Below are experts of layer 6 (counted from 0) of a mixture-of-experts language model. Rows are named router (the router's row for the expert), gate (a neuron's input weights, with its number), up (a neuron's input weights, with its number), down (a neuron's output weights, with its number) and show model dimensions 96-191. Each number is 500 + 25 x the weight over its row's rms, rounded and kept within 0 to 999. Numbers have three digits each.
Before each expert's rows: "comes after" lists some tokens at least twice as common just before its tokens as in all text. This comes from a sample of Wikipedia text that the model never trained on. Tokens count by the router's weight.

# expert 14
comes after: "\n", "\n\n", "=", "/", " | \"", "\""
router:496515490497546519528461518537525562542461463550511524503462502473498531490482515499515486505491492511503514494499520530492496517458492503482484488536486517510455501505496466479505492507477481538469520477556500523523522498516502497475502524507471531479554523519502457528493477488551492483
gate0:508512483513473522499481529492493456478496506507514492503554479511471500503517477480506471483511530506510494521527479496510528511516497474466449505535558487471536499510513511489504499506481479488521490487533454487505512462490527461473536525492495485495481497494526522456500501495501497445
up0:433512519501507501518479504496497479521447488569517498469451498496498515471499509472517493487514503484528494497519509493496500457480506506489467480500518492499493527535505485524486482524515472489488486524511471530553532460491523485467507499538480510499482481474515531510532471501514468451
down0:535485464504502492512542480456478492495539499482509463543550472508463553510533486490475476497547482510471491462515501537507479480518532476498531474518509497487493508520500461488534507494523501532478447486505544477486541504466462494500493492533518493544466510503543494495481511492511528499
gate1:526495497520505528508511530522481501517493454531507535530503494523515476498525480531503497516542489549495489488463505492490502508535507511486502514462490471463456499553511466552479536520471508511510490520476531510488481482480562537516466526506534443482553511483489490528502543521492504479
up1:460533524475492519494507499519507486512463535453478466515529498476496538508445513455503482494491513479508503498492494520549478492496485511514481483503516487515504520512480459487512472451529500505483512502544484461481508516501471497492479513480505497576449481477494479485494506500501480510
down1:465484527470510470513505464537416480478534494555486488508486494519495535529509516448498501462487470490486500514485556514512498529524487460499511478486544482515533497495526514532539492479507566504520470495536455537514501518512493474510486509514496510532472480483482512472460471493512510465
gate2:498486511514499462508465493523487474517493506525512492545503494518520531466487529510540493496475515482509505519501472486508526464535468520487458524481501479473490531479536509556474526488498516518542530553471500512523502456526505502477533497528469472509484492522502507479495510555498509459
up2:480511505453494519481543514519530510492521511485479532496463506527478452509449499512516482513505501581495523505479541506502484501527498497482481459514521530519455510527473497495488513508538492512470464476538489514472523528475456470540492490514486515508501550530463484499494473495437464476
down2:492506535492507503504505517508530455521480501478487515462443547497465516522506472506513520513511494528462501503494513492501541506457500489494515537514453513522505496545501500504524510527474455465530470510458536495450407532518476503521517522484504506472543521525521490521501480511503513496
gate3:473499520415488506510498498529523502487486489542559545515521504468482501483476544528478464533474508512464496505497517506515492478473496457510498495503501513489552475492425489486483502471475536505514537514472500521485463494510542504483505507508526480544489545487472495499461507490482499485
up3:473513516477570505491482512491502503531510495527485530523532503505465515489506525540520461498461502487481455477491480508553520504482509502482504518529528529543486482530521509513519426491499528510509530489508491551512461456476522501479523506500521472476510553463520499506479484508516496512
down3:486492501524472505489536499473513532506476432449521536519477496516527493491505521457491513450481510552509479484507479504514477489501475457513457502498508458519488457502506462522489511463498506485541493506479503521503518512453536522472523480501486508484486454493516485472487443488470552501
gate4:503484497496482481497465465453495496528471512549482520505482537526537477520505501499508485480522523517483480502492476489509508516487498526466507481474563500471466487504520541488531502496533535532477500450544512534488505548481483497479466487499472482503469556492517434508513480550517467517
up4:508487478494533520521533476504467473507481485554495522491520469505503487476482528538499498522518480499497488472506503533507510513513570489496471517540539492497439487512534520478503480473506479527504483492502521533526512485488476471526501537471477513512543483543474539484489539483456523492
down4:524524510507516477459502530502486460521505485519483487504451504521484497481486551494518512530495481527473483476495495459489523535463536517503468538471545519491469501562537513452527506486515519500500501550449483470487465506479529484505504517493463494517544542524480526505511520521565498503
gate5:563495489474508520483484489557471504503492489535484490486433492502533535532530488532465499532498498463494534501481496517500472520525513535533469484462495498525490493528502486499484507498531497549515464495500536529485527460513542502529485519509515478480545493467483522525512461477526517461
up5:470547503563467461524515482487533484493511499497501519515526503511474474492498476480521505483462507526486453489489513494500478484483467474475554522503504467471487512465489489493521493523494507472483518517471446477515467542479497505471525501482522492523482490542500485464495561508485468542
down5:465490498516500471518530476492526446504505484566514511540493539550520502483495436489515517469554523511463514503484498528493485490486527507491511498518488501532480477478515553510471508518445458497486512458502473492527498513492490509514503453476483485498492477476545517512495488475512462515
gate6:534470493502542504507428515521516513523508517528470512486503493500536513514534514517540482483522433515553498508505534486500519548493532524494493515516458518496469504455486491461475492505463497480501499483514505476494438474554501461511492500536467530499497494471531454526492518503548507549
up6:504524502493490504485518482528443524499490553482467503510474519483511508504494479475479512528495488486504510487497513551497502464518503512489512469506530499525512477530503492534545530527514503547495503503501465529480529489421502507478515485482530483512538479523489544461527499486475476499
down6:531467527522551525541482504463460530513502525538471508499507492517460517473527473551476446505468480502517529490522497501492476550476469470492469494504478499491487474494505530509514490506553459481500506491478495493491533499542513466491499534499545459536567543498471480485495480486469472448
gate7:513551507491510509479521491528492528539502515450502515518486522514537467496511494481482494445475482486538499463513486506503526525516477557519523528518512543463491545498515507479460474509454534490502455521503527493504522466499482501426503482507537484468516517502489512502526499447521523534
up7:494426481500500506481490454479446499517523491462491463468504504493492526455492443527533539491542481510487475551508497506511543484536481425518491542504458477472536487553488528529457527496518498495492542497467473526507510510529468522542511489455529441498474514481544491498472522499505503499
down7:513469560466509514524474504531476518470502513488504509494474497511469479503500537500466545492509477488425508458528496487524464477505540501470465514508524492472501522511512463481538489511521572497472497489532516513467488503519535509430533526497507537473487503516521483486487475479484478518
gate8:517485501486513513488471481493501541498548487531512469475506479532564504493508475461519513470534516493517517515495511512471490538547474562472487514548520546527455494509495487510524507464490496516482495504487492500499481509513506514513536504496525496470508498481515488491493496491438510532
up8:489501536480505563462515495512548546490490502510533482502494505532537484407500492529537472456522497463517543528490513502521487515520497495500504482463550530519474518494516471531493493479507515523501482495490457546518502524487483525541512460458487516464469462460500497522443454494467486512
down8:522526485510488538484518488482471531509483515487464481464533507527502493511542554473537503511483522557542490532483450497518528545509497460516504516524478535496489534522526483549550506526537485506523557513493520507492499483534479481523520458479532488537483515488469464492491497452510496471

# expert 9
comes after: "1", "2", " | ", " ", "–", "-"
router:540515504524543512491481500533486501523474532540515514508499524493485525491478432543536527553479511508495506535509465460505481525480475495462461491499499508510501506529492532509498527538490497504471493486482498494506509478474494481520498489493523481506490549507551515501517505502506538501
gate0:490517477497486467512470529490484498486504518538539456456534493509576483546520477505500511500508478506463520480473515515512489515529541500440488518518526490529491484505514530506469469470509478496461497503493539524462481512510508497495405551457500528524479522483499469488516487482467513468
up0:500470463553497525511498499508520440507543509535511509501460480455515495499485489510538488483479518516461493484482484538543508474492503513483486502504535519460499465508477488553477514473477498486508546535484544516484502515484501483474461501486491535497549468480491488481483516500501510521
down0:455475508512524511529496554491478470469480560565442509537453472500511479505459505511489521503525479477498493544529529495510515528523456522487484515508514543516479500490524492465493490479537479463480539508481476497462471497525476551468487484508465470505480474456518492473484509537469484495
gate1:482514540531499519518515545546552558541535475539474490525506506506489457539533486532485493494508492493487472494518493509476511485514492488512495501528490507505525480489545487488518443527475475517475465479494531480542523524484497529488492501509498499513518498527505515552495522487472492518
up1:462553534501483511500513513535565557501505462507511543539520527513485502535519497539470506489528489511476474514504522532506500519504491480515510513496503500485502487527523482507443472481472508462466471472519539487514482517510530514450489495542487555518452440511515504522484509506468513501
down1:549540499466491497484486471462489525499505470487491477483504524510484477501463492498445529537512514452488520493492530497526468519489494493506476473509500471480500491499525477477531497537474492504546528519473494513493481506486540504489529524510486517505440467493585523475459472507484471494
gate2:529479494539510527515516472441478466492474507458551495516496568488445478492510512488496497497502510533482496578519460509514534517521474535509536515515511469510482537500468524536473505456528483479531526511475503509500487510476539510537481471505529492498505530510495503515534503488481431453
up2:515552527465500500484460540494512500471466490450460471498512467518534529523498520502478523515453477495536481472528508484505517495499521475485502474527456500531511497489511467503491519571515477448513537473496459544489534504455529479536493515477490541500497501501513502501523433485481515487
down2:483470476500527512487530491522520512532480486555500456518475491513471500522509518530470503509522533535527482527531517493471476508518496509414483460524483465493515536509490512484503537555505478512478506501463516509496523486502509516516468473500503490471490521489492542480564509471530499489
gate3:523498474494512552504512496504501474492508485542456488511454491503510450470553510531543504513488468503518521489488500440530516520510506473490520475496530521526467474523495542545492503464509484490493546445480483511505509514480486526454470518517532525483521496479485498494537517514481475476
up3:457488530505463443528512493512478517496505493468520496500528528480505527459456513526498483486479505466478462541492512538478509468476500470528516506525497493586518503516515456528484498516494511491475514503466534497508468508492486501493519487510500519524495509507555466493464510466498499512
down3:441508480478482491526525443509500487508539520530556481488466523522512502506486461485492542490454500399497505528506519484506476494505495537504534468517512506499460487496489484522484495519493502485519505466473520495525506542435445469523476492501513534513458461506493499521503473494486498499
gate4:471513473470490506518485509517487482549497493507482523518542521528537451538534499485528479481507500474480471487525534515459491495453509544547488525520486515503503519468501534487499508520489512510494529554487502544503489480516474512486489484539475478442463497496491485521506526509499507483
up4:543517496505478486505494524540492514517489507520519476493500514560537484492521525510447499504512528477536464507504546513498465501503511485548455512518526492472497523539530550502517510539449534503509505493526509536493494496502512502493551469474496510478504484504525467498507475480500493509
down4:509507488516503511461541504464490507501526480494514542495514518502485467540501495531486512530503484544509513490508486517508527512554496508525491521508458545461533529493526477461477478503529549487538472516506505506453516494463464569498478478504521518513481479471510536535496530499503508473
gate5:477480544524449520490485516467539487493460457508514471482514487512501485454494522518522478498499473514489525512522484505482531530502507504507514462455502516544496498505515515524523533483512496452502493508493502513500486503456501516512544491520547515486490499471489448516522530482490526519
up5:525500492494565546530505491520464471486503481503499515492506501531495421534528479507466540494508512476496495506539541484498465502509484498471493476488500476505524459517470506496518536508467494474522521511521500494528533499522504456474504468482454446494440522510477517453499479545511501522
down5:476534531502480467477477531511481520486495493523576476457523500506496507467513493523515541481486518509502483514491502480534457515489493499484498469476480504471506488531515525461550480498483514476481486514455532474470463482491525467522468493508494482523498478511480484551474526481503471525
gate6:509529479532529471496497466451473546410467504527505453497488499530478525509498495506509475532500479498485481484501506495447514500504538532506498507504462517475557519485479441489482501492536519460491481491457440535464521448495490488489485498523530488521479532469457475500536478489515460495
up6:477518531443521533537525458485496500487452495502482500523487434560546485509480507503453550492485484509525496570477448511463475507497467476514483547514522517465488496517492535484520518477510510537514502515477493528530502536521528549441499497481526551538484479492520540492520484506518494540
down6:455520502547561492502509484485478459491496483518476460510513519517493486534536558519495502497450474468503472505496528529507503486495486477476519470530508548508483470510519538462506467488512493501531491487474555525516562476511532497489486525484513501506525504518492535535496505441458496470
gate7:554525529495498457513510489467496501493475453489514524505487526490520487509515471455503494482482511483539476502518455514550506494455467470469496526528548534466496448494513520487485468513540461497505469485509479454514502479550489481483486462541513509528487487508526498493516472473500524506
up7:535513484499549475529512487540525535504521517512534511487511493485484455508517502488484527493533527496439528478484494514508497500562540495489508514484552502547488506517488514484492516545508506499476489511471492500513515568477467506478500478477496491516560445481519477482479460493432500491
down7:465500504472472518533513487503530455520472569475508475499531526487504522506464505470512527533498542518479481496476542511504496469545532523502489493498492511500482521483468499529495489470533508505537517512496510546457518502479546503502522503423513507526522545511516524535515524543504507489
gate8:542512494493478491502514483510506524504476532494490497486490479523525566498518500512505515498509483501520490481511465431536508511510522511544476489504469501524502481505461482547554471516482482508480469473507538444505515509515519500493463509528475499502503486529512476479509489524534486487
up8:483485518493537503549505448495494506520483542520508524488477499521470556473491490559472525476498513479504463490537467445508448484492512489492515527471484488537453498493449484482502518494514487460510497496489492487504531551526515519466508509478492530506517507519509480462484487489507527506
down8:458494496524503482514472494509507511504528466489508519473466476548461534487502449535462470499449458487487495488471459497501489501516526488547494469527497505489434463507456448526514492492489508431492513509469562486520545483494492508519485525467479479497468519507521503461453510493475486465

# expert 10
comes after: " |", ".", ")", " |  |", "==", " |  |  |"
router:475563495477549500523525513504527530500476473490542545472494508494483490520455473494498525492449518495470517520522470486488539500504526476495482508497493519462462525502486514492501522532501484493480515532483474510467562497466487431530498542479502500503523521516493505546542502519514477512
gate0:489463488496477546503494515533535508481501497527501502502478528488508480483482511548497537524486502496461498521503503479483514512516486491484459505510494484500513545532518504470458484530499471467482504489481551525553500509518521451497514502500494482529478534523489492521495518570512491495
up0:544514500516442531494488517451475464495496497499548525498542534510493507564538490459556458509543546465488505501505499505509482538450441491510524490506524499463486506489515494513538487478506515533485467528524491485530538517497480508472510470514482501528504467529517512450516466480481510535
down0:516479473513535506515507505478509489486500528456535455490454573491522478476530493505535497473550510493535516527509473482512511497450493470531507452533497520497467476493488478503480470483491464516490492474466548503491468490476463545475533516522462517516519483524560464497469467520519522506
gate1:503496506517486536489506527512466531507528531508520477514557527511493460484470490489527479469463504511505482502518480529510471474471469477512483455492489452487438519467480518478489501513503523494471568509502516457492450464508471473515489467551485511557517491522458519524525453520493531478
up1:493481461509495542477518488493513501521481496488556502516479500468499493454492516509512513509507497496500515519521466479509461520448479462512475471467480458524524471512483464513512478500491525522521539487482475488491478475483493515544468462557501480534528476487557532483498438539527492506
down1:501478520508489469492477482484491450523513514473502488489502515499475550498457465515521518535495478515497460499485520473522535466513492476480561496511505510518521484509486502504525490512496510482526528497444499500496499506516483518474512461454499497527512488509543557449492476534515486508
gate2:496465494498523480518519491509524506488497535475485483482512487524510467498503491535508516472517523539469478498518541521507532463455467535515533523503494499487492469510526518527468492527504493484425506503450515520466527492481478492500487476512526465508499472520508501543507473497519448487
up2:501519470537534536522509522503464537539496502453473474459501517488532520498481531514459509523474469520486527498510524478516470499517515536537492502522503513467510480536466489460483458494529523491498485501494502523480501459487537523477489489463483447538478491469499499494505481510509507543
down2:513514486530587490531530468498478462506516580518531504471499460493501511541502504532532520502540518528472535496501486555502512456522471476537507515506461485521473454434507466469473530471463507507466478492461477512490474495489481536535469503490522477505498489519513493497504479506481507525
gate3:485492493487488506578521495541470480541488488501507493487491522479508435485486507521495506474464537488482475517480472513503524509509495512514477510500510470490481502501490496480479511527540503532513519461477471511477491489502528511522527507464540511503554547476521505519513512493478476508
up3:531492526507484461553493483549463507547513501481515578466517509501521457475476512489514513463471543498494495470479508524497493539529512570492487532477505492466525530505528534494490482549533508510495486480492523452512554545509522522493540553481519473459520503473488490526501468497500516506
down3:470534510486489465552537481503472488518529493469495501541519486460505517484499473468526521471504499499543458464502532475507468492455535532523502500551525502492499550528438471436497498503533454476522522462518499513509496475492490486506536509492490510528469501525486520515498455467492527515
gate4:469456497543538512520503483526544510524467516497467498525477496466545485524487531514479492492501525501472514506481481509490569497468498508502532501544505512519524522530543498506522508499472562512489482481504484528518513525494459503456519467455495489490517490506463478567482474456484497483
up4:506499514465490502512467490504514506562471441487476467499551502517522476489514479489506526506528508520473524521535464506480497509499494445492508521514520492500530509510495508547511477518486493504448541498487472534514500514471465470528505501511515497455472520517506484504485494570513465512
down4:491528493522487532527488516464490515484488525560518457446484488556498507536488477483458458530461486489497489498507485519537509484497493532495469484489514544489460508477538479465524453503488513501497486508485468510498480532529460555483493487444509485517535442537532475524473496479487489502
gate5:489520525510495515488501537476484509477518509491522484513485525516520543487457481494498486497522484491499478505525490505509483486490491453546533512507553466498495525482529494517548474520489543506505524498485524524503457500434534521500527536458552487547526483495519483485463480500497548514
up5:505515464527526460509491524492513539576483533463510510523512530496531515533458509531493526488502533502471474512517483503513513506485512480495515541512520494478493506501564528534552503506476509524502510528499489520513529484515564501533533497502555529512517435524468500499505466509516539485
down5:494455462502550451498513505471501520532515467498492499520527512486493500499498489460500524467486476466512491502516512486476507532501517472504505507498527508476493486482558524496511483445494513488494519478475497518499492463497509488458500471516504466485497511517533465509523502509526526528
gate6:507518516460543533473457507473499550491501498483540492513464525480499517475457487479498486522471497499467510528444484494527476507494475525489503509535507541471499499527504505527535510477478491516516464512466479515532536496495484505513482461495485505523492501497533536519530562524494469516
up6:506517519483519589507463505488516544518530475458559483483491501538509524501488471499485486508499474513510510531493467513565484493517514521496526528547504491448463525506516500528525478455456490501468474461482518514524506530513490529521501450495487470524480504481521509490515513512507522533
down6:451481539473479545485506483501476502470554455473497495483540491503494461524484549514481509499505508479523529494488544507490514505557497527502473502494521501485483546493494497566508434488501480474519501513486493508516492478529478510483532495525500508481511451508534506496505528484488561518
gate7:558485557448500510491491510528467491495459498469508504470474487481541541490542489492504534497465476527554490516544476529511510483515528498464522533476480495463491477472485502472534464507474491518453494537459501499501510495459455506549501508504495496483524500510478503491506492510484463512
up7:497468481484492480520500522525488494523485515506505508486511565479508536528493531512482561511504436468510501529485505527517470468492475518527505493476502524499527489493529466501468513536508500463503468474499512513521474529466529516471539488460483496498518466468478500468507478448508479506
down7:508487531523525439472528483515543508484512488480481546519520512524479545490463491443483506510496486500515513454528500471460460459496539507477539472495459514490467469521484493483491482521539491496539490520498514501501478483496504533452512482477510474518547472503504493497502454525532500546
gate8:537495492474540490484503487518455489516508504481486539500493492498514500551455474508453458497508501498480537513460485536491496523535530506499460447473517481512471519524503524493501511466488526467520462529477528481488484470498467473546486514478537481478482516514500492486560495512495520466
up8:517486441454495519498469538453491552507492462492485517468472506541515516519502498494523526474501490474482445526498519496449491526521516498491463489526548475525513502537543503513513491490499493478510484492528569492510511505470489544474519535462448526488491486519498546469551497492479516489
down8:502499503490495488544444444506516476523514502494495475529472487476506457477503467479494505506473502523497548484526518463505513463484495453554515480499486530507479522516485484469499495488464559494521504494506495478475534515521493480485517482497512513500477467483513489488468473496490468518

# expert 4
comes after: ", ", " in ", "| ", " (", "- ", "\n"
router:512530541509520515509458464543541540497481498520479540521490503494491507455524486511503499515437501459465521538498462474511520509500481487504455476489483481522478472515508489492528525499491509483493497453519510498493502454500527487459489537509494512490506514530541498505524452486504525492
gate0:521501483522540526535481538501522517546487492538448512492518498488522502484505512549482492501467482478465516485459525484500501515515431505527465529493428511479537498499491460479509490525474485500472509480515479483508538503517515546493555511502469484501498493527456514490464442515527483518
up0:552495490480468529470490532515560546470500422540492511486504517490498527481518523490524546546455490444458509469473533516504519516482515485479461461506532492489535449509517471495504489523471565530480484501492452502513524478505467477509506496542484501499538527491453485542485486482495493501
down0:484443486497543478525515529493494421509536508521543495511493484508484472514522491489509496491572552554521473503491517539530452506556490479474540546530503506496478557473498512512502489508508486480536505488489589511535492538500450501515501462470498486510508520521518524521483523490484452503
gate1:467461483508514465499513540487483534523556478511492505506473491519498519506543500520509531475495470533521457520488508483525528532454538482509505523478516490481486546545464466566526479429510537479507485513470479467497488513517472509487512496522515551524512462506504475514527473471462489509
up1:503479556480495474512491510507484504466493518522463504550512525502470478474526468483518538510444433496490482528486519492514479493467559503500505475503491479467504502501494488525516535465538504477516504449490498457511503499498521513491464464488439540489472499516560485501510494510460525515
down1:486546494492505493478449429494539452505496458454490478459524489509519481494499527496511512492491493455510478496555511467541539487547525488469526497513477507480484495464502501500465501514473460477496537512503492519512522479497541505504487506495510452496525515498496480510459524548483506473
gate2:470493556442467458490484549498543518501503468507498520479496490519512500474517560506467542517524511546467516534499489495474490472512484494468492547463502475530482472486518523508506520496473501480519566482502483532494469504535487465495505448500458494535453473465518495502491510492478502483
up2:486483447466530446485498475502454522501504549494490543529515502553491538483479524452464566503523514524472506473500539518437510515474482481508464508495480512460491503483507484467498509521534538504532476496507562520492452505480541490494507505487508501535486511498511528492526549508536477495
down2:488520452478480501451502458511518527525498510485468485507483470530529505512504487464500543479458470494497507493524494529536502495528487518513486495526538465504511471504485540483522525507488501447457506508491526520474486490495520531479514468474521501490483517521458519510486505487531515447
gate3:484525536510545505447493486547499496535466522512501547458500511484548465452505516499456468458523535498471471493498508511460481504497508464514513507500462487534492529504464470479517500508502475476499526472468484531468526509512486528538504530457526537526517495497477514530519482504514517506
up3:536526498517497492498444516472493493493533488462506468512541523465511518497475517473520470490471508513567510485533514581487477504517506548493441499514527498494507509466498475481482496486490485502513494499482475536498507525512533529497528488479513504528518510484543505491517489495477557540
down3:519493506476482494513508482497527490549467466456472501550479487512499521498483470532532524502468483507448511508496484486453510476499493462499484472527519552522507525503561585484523484513491487482491515452463511485519504532506489487456520534513481463489479521508490497473473510447478510516
gate4:536513479530524456488470488494515523490507471533515476513495514527506454526512519527492505483504470490518509522481480494517491480488476499492517512509475552498472505523518553507529528491501521513550470515495537428530470476512504500540535507523531497475457479521495466440517502478518507501
up4:486454489472547474503476495487521470489508484491522495517494475461469513497509455481547503510477501520527492541487490497533493518486499471490507482521501439496514535517521467498446509489450522511485500488517491473535505502491480536434485453522523469494519510531521442478496576482451492492
down4:508524522529470475478493534511512506558474493552543518526501515506492487448478476459497445494456499459496495514489463523517490496493483472514509488512536491472479507509472441481463497465461490495467493522446507513512494503525518447497510522513516484498541483517538507547488547495462507498
gate5:509483484515521495469488496503494533500522479516498491527475444458487479501496497507456500479472506501550472453470478506471509468482508446450507485496480497492528500513533509513484501511568503509506484493533456474491466511521475502515485506456497516490496498498513493534484542457487516479
up5:516502481537482507554513504545519503470498549505498490486512513510503466499510504489578498502535460512486546517479548521497468485524508540538535481496533509496477497498473477505458461534496466528472532494527488512545499486505509468493508482496505520505526506481494504453509529499504500519
down5:481484469501483504511477492517511505515450445556510504526538481519519482487549533499475512509490506542504475472511518528473482487512480510510490448467495560440503552510507520499490530473467519486488469517502511556462533475499469484493483495517496534473541472497479503513498456496485500474
gate6:475448474494482488499551513474492504489520474516511491475504474530502489466515524467513486515506483488485503516495495506483510477527492460549485499542474510496507524468537479473463496485479448531485458506484508505520486506511484506455567530528490497503473505487531525514501475473478526491
up6:471543517530522456507495486492473512480477494427489466552493543463476477530446477501474491480517485511483492482501450479493533489498490516517517535502490534505495476548499497506513507488482505528529568526492491478523490507483447489513449517477546484493496512475457513460491482518504516499
down6:518532511474460488496457537486544481519497539492512545477483501527481494507498494500480526527484483490580489483504505513537480517532505521475486502490501491524512503488537486506541460489508513484482475456475542520499528522463457483507525482521445507513485532526571467484472530508524543497
gate7:524527514547516492474462524508478497466467526504485537505434508507498469500506482521520500468523499450502537503550515513484497522523490508501474460498491460490555535512489466505517458481477527504455496524487527492524493489454495504504469493482496481525525506497474512520511517530501496494
up7:491475543446444556517480479512502493484452484505500486481521542481451478517517517491480489500519484516514460482539465461520528485494522481529527516500500505533469464505529526478551510501497499482515488529509486493505519485526499513514546527524538548485539482525509474501471513453536495482
down7:569493546553505491472535460521482505517481485551517482510484494508478523511475541457471529483536499530500497528502520518503478530509505521494489441510485477515484521473435497457530530496516477508498490479544509518478476481497496466538500534545506518534513508486492491494475509487528462493
gate8:511495522521476506509515477513509503513480500482512483498462477535480471498520532526472501510500511506497482511473498526504479508515484496510510457511497508495473494444502515460516527486539524514474531515466523507466580497485474485533502535478501475491505506534515482504498499523529510541
up8:527536491481455518465495511532498516518460495475507500532511473512484544508530533519508506478470505506493518489534531510517484522507460487503458452508495502506509492522469521460520443497515485525505524512453486499499504475513502486524501467535533491490520505488476473497532535501539489519
down8:495462502496504518491510504497504487536471467509511473533508438530508510512472562501517529489532515535483553463505468507518489487505537477522518472496520483482489479520453529527528497507501491490517501508534498548516514473510481504554497543517548443485481520523517427530531511491514504519

# expert 3
comes after: "\n", " =", "\n\n", ")", "==", "-"
router:499484537488507484513476537504523506500470479546499497480500516474440472491465484515534505501495474512483532502498472489531513434521462470485501477501516532480485523481422581490494501487529452530488477498512459506499524444483509501502510516542480519488508490529516491531512488465471543467
gate0:509520521516511487505539470452504521522461476528514503497485476523498505517508531511486497512517469524471499524506439548470524541519504538501537509527494531497481540482501503517513500511513538522448492513454507509516494497510497505519515432513471493513537502457469458467479459448451511539
up0:486545435492486506510515507470512522508542488471495517535499526515538502513449476456488517496512476494503514526523524522514460498487493500510484491528495504487517506479513479528524498500473499476490488445494449472479508484488490480500463465525480552496506513537487502515490533487491525484
down0:501499506499534488443501485501491499575563498608456469480511492510527526478467476456484468513511492526530497513497449470500499501497508539479488539470503478517479518515469466507479468492489532505522502546439438517483500496504527488511535521528543475460505528441491507479526508537490503518
gate1:514449500507498544509546496477537500490504501516476515509480549520530507521501485549539505453502490522458478442501506511485520513533457514486491495494552487472499517475482522495525533455495467529512484518562496472450537516502498479496522527506457526421463514515500521514467513507491501557
up1:503478499512502487493518504497494437477525496466513520481434503485475495512490489487523478476493466502467488486511504508533590530541528462497528498452459465529497506558484561494487523531462506550505497462510514515448514499474511485512502489496478522487476497503475523504492497499479511493
down1:473484535495503480477541528539468478511451498492466552509489494535499523574497504543498465510493506424536500523502477506541468523537466493517480504480480481439493528493498530512487492505465505500517492523435518477475521502509454484541513510511500512481470457495536495548490494492551523490
gate2:475546494475489513511487527530505495484497473479534453483500470492508519553488510472475470533504505507456532469500520529527477484526494481486467486503514504505517475534499492527540517467449509502507479520519486487514493503461542504487477546520489512505472503469496535511547504465495500482
up2:555486505446519517475486513509490465518496502459544514523495485488472446526532495512511525522519464483470564488539532469496516498517518478477498505503515499529481528550498511514528480520497472503467477531507514481499479520494520501542516538483509520538496525483493474480513522486502513490
down2:485495487494497470517492554517484526501520496442518496501498548494524521514480518492489508495493549517486492498501520532502517451493513548509478516522473524522432485549529530515524466493517476488526500523514491524513535510489486527511502488493460492482523502486488488561511497491487536490
gate3:501481503510526515472477494525529509472524533476469524507503491528476522500504516494492460502499486446464542498526472503524516490489479521464489450516457454522519503485476521518537500489538499487511495460512518456512506475514505530503477461482500453502483476484477489478465478518473520512
up3:512485521503510469487465539463515502494506495495449502496505488489519536504528456518536512432481469495496489499488489483487495563489470522479435487499525456502489489545508484523481469470488464477509454507572512481556462494511505525513496464494483503507496472479450532480510506484498459435
down3:516560477512529462497499471510515525517442523521468542562484503518516506497521490526525483499467480544500512520471506489477501537521527484507509491483547498510469513543536472478499465504465482476543509500483510486513476521468526560505492507522522497551502548543482495498511468526516497507
gate4:474525487473477461488458504487499541520516525526472504492476460525506558473467506470519517490520483463466477518526473506507485489547527507476486518519560479475490521517507541479504484483515504506514472484506492511523496476498518507468450524506510491508454475552453520441511509534491495522
up4:490531511469465480495549477517468505534517490510501522470494478513510508500473472527500487497498480504474518492477485467505486550539479501525485502485487527481518543530483542483488474515538505513527526548510535466517428467477511518480530511484495492496480495533494491497506513474523491497
down4:501514492481479503508501510472491506469502498506502542526502501515500466489508468526511534510485496503479499518509491495490513509483501481519544514477497459448531485484542510541501521490522455513454495529477505503546488515510539529512526491510472477507517477441460528519495508501494521450
gate5:493450491453496499513436518481492506503502461494514524454508514463493493510500490505535500523511483493519567474508508516473508463515504471533502479538522514483493462512491506487489496473534502527517489527490466506509521476514505505483496522467482530489484463516491502496500502503505512504
up5:579506519505473471531477475467493504460513511509511515498529538506519504455482519504501486505522488466472475474480479489518543506523480521479478482470543502505511516530488500497493505484492480493504500527523510489497497509480499458487496497520507504465462515501527520469491588500505482525
down5:533509533514469520492512475563564505506506501517481529509511481512467527503491475522478451487524512475536501525527525494518520512519537517483496488520539453489487473516519511528488481534487553506482533524512494530511539472507511495526480485511452513488472529551535538522478482479485500542
gate6:525497536508486506495522508537499516473528518512499512483516475482567482543481468466495499483535465524488502521505478475519529493495500501488523507511488528485511471498489494454527488500463502529532504498471483478464538495501531496510495469491491475503483490469528520543476482537505488560
up6:450495497531538510498448456517486486490518498480546487508527523539487493533513516520517503494511530483527475523482517549499505527422502513482493508491524472500538465532491503488508510544473520522520524512501479545485423487474481463535519464493483489464497509541517520525553501497505511511
down6:520493519500497532495501493462472517483473504497521496490469527473504486491521472487490510496487514515511464495485501533492496508503522487498500470538526507421473473550495512477547525450459501535484480538506480504524513500521486498509533491515439503516479518473498466487467505439533490534
gate7:455513500490500517529520494437487507476475490502486490548485500480495485500515535492519500537502468506483534502507507526532524460477533485533519491517485534500526536494474506527503514469507473491522532497481508536518532472512491506468496510478509500457494460501524482509470482434490477505
up7:454524532497479498519487468486493507488494525515476523475501520500493447497525498482494492520552552470547451468504523490484516517529498498494463524533526531532473489536487492507465522504513520527539504515512512477459499479486556513488508433510502493494514523526460502485555493528508536479
down7:510470472496535516497514487494498541502547501537518487478507488499481469455481492461477501514491460485526482538482516513460461477522498493468480512495512545488494514484518517483489521503482504518503517474524511521495502488510519539509493488526508485478487473499465465478467510473459482525
gate8:496489478503538498532530516490506519496457555483472464524492475513475502514460535512509510504493510444501517522542484478510498487526455463489485493503487562496449463494470506484522489527508521507502494537479451551465473476491472459540541456486491500487481490504529487517525455479498508538
up8:499476566546461480515486508502488489506474464471490519533510467532483522466475499514519505505510495514513485496504495480497494522507506520469451544462531500486511479524528488510515468530473469519550495458489521502499503517503507479511483509524473554504481518514458499564518528502538482548
down8:509463518500468438489465525469523492533489473507511473482484527462489518516498462474513469492503495515517519492501535466485524528470479493536497500502508485513565442473500457487513532494492512458504529510544497500448483478483514520497508561506468544530518476486477462497510532504497486506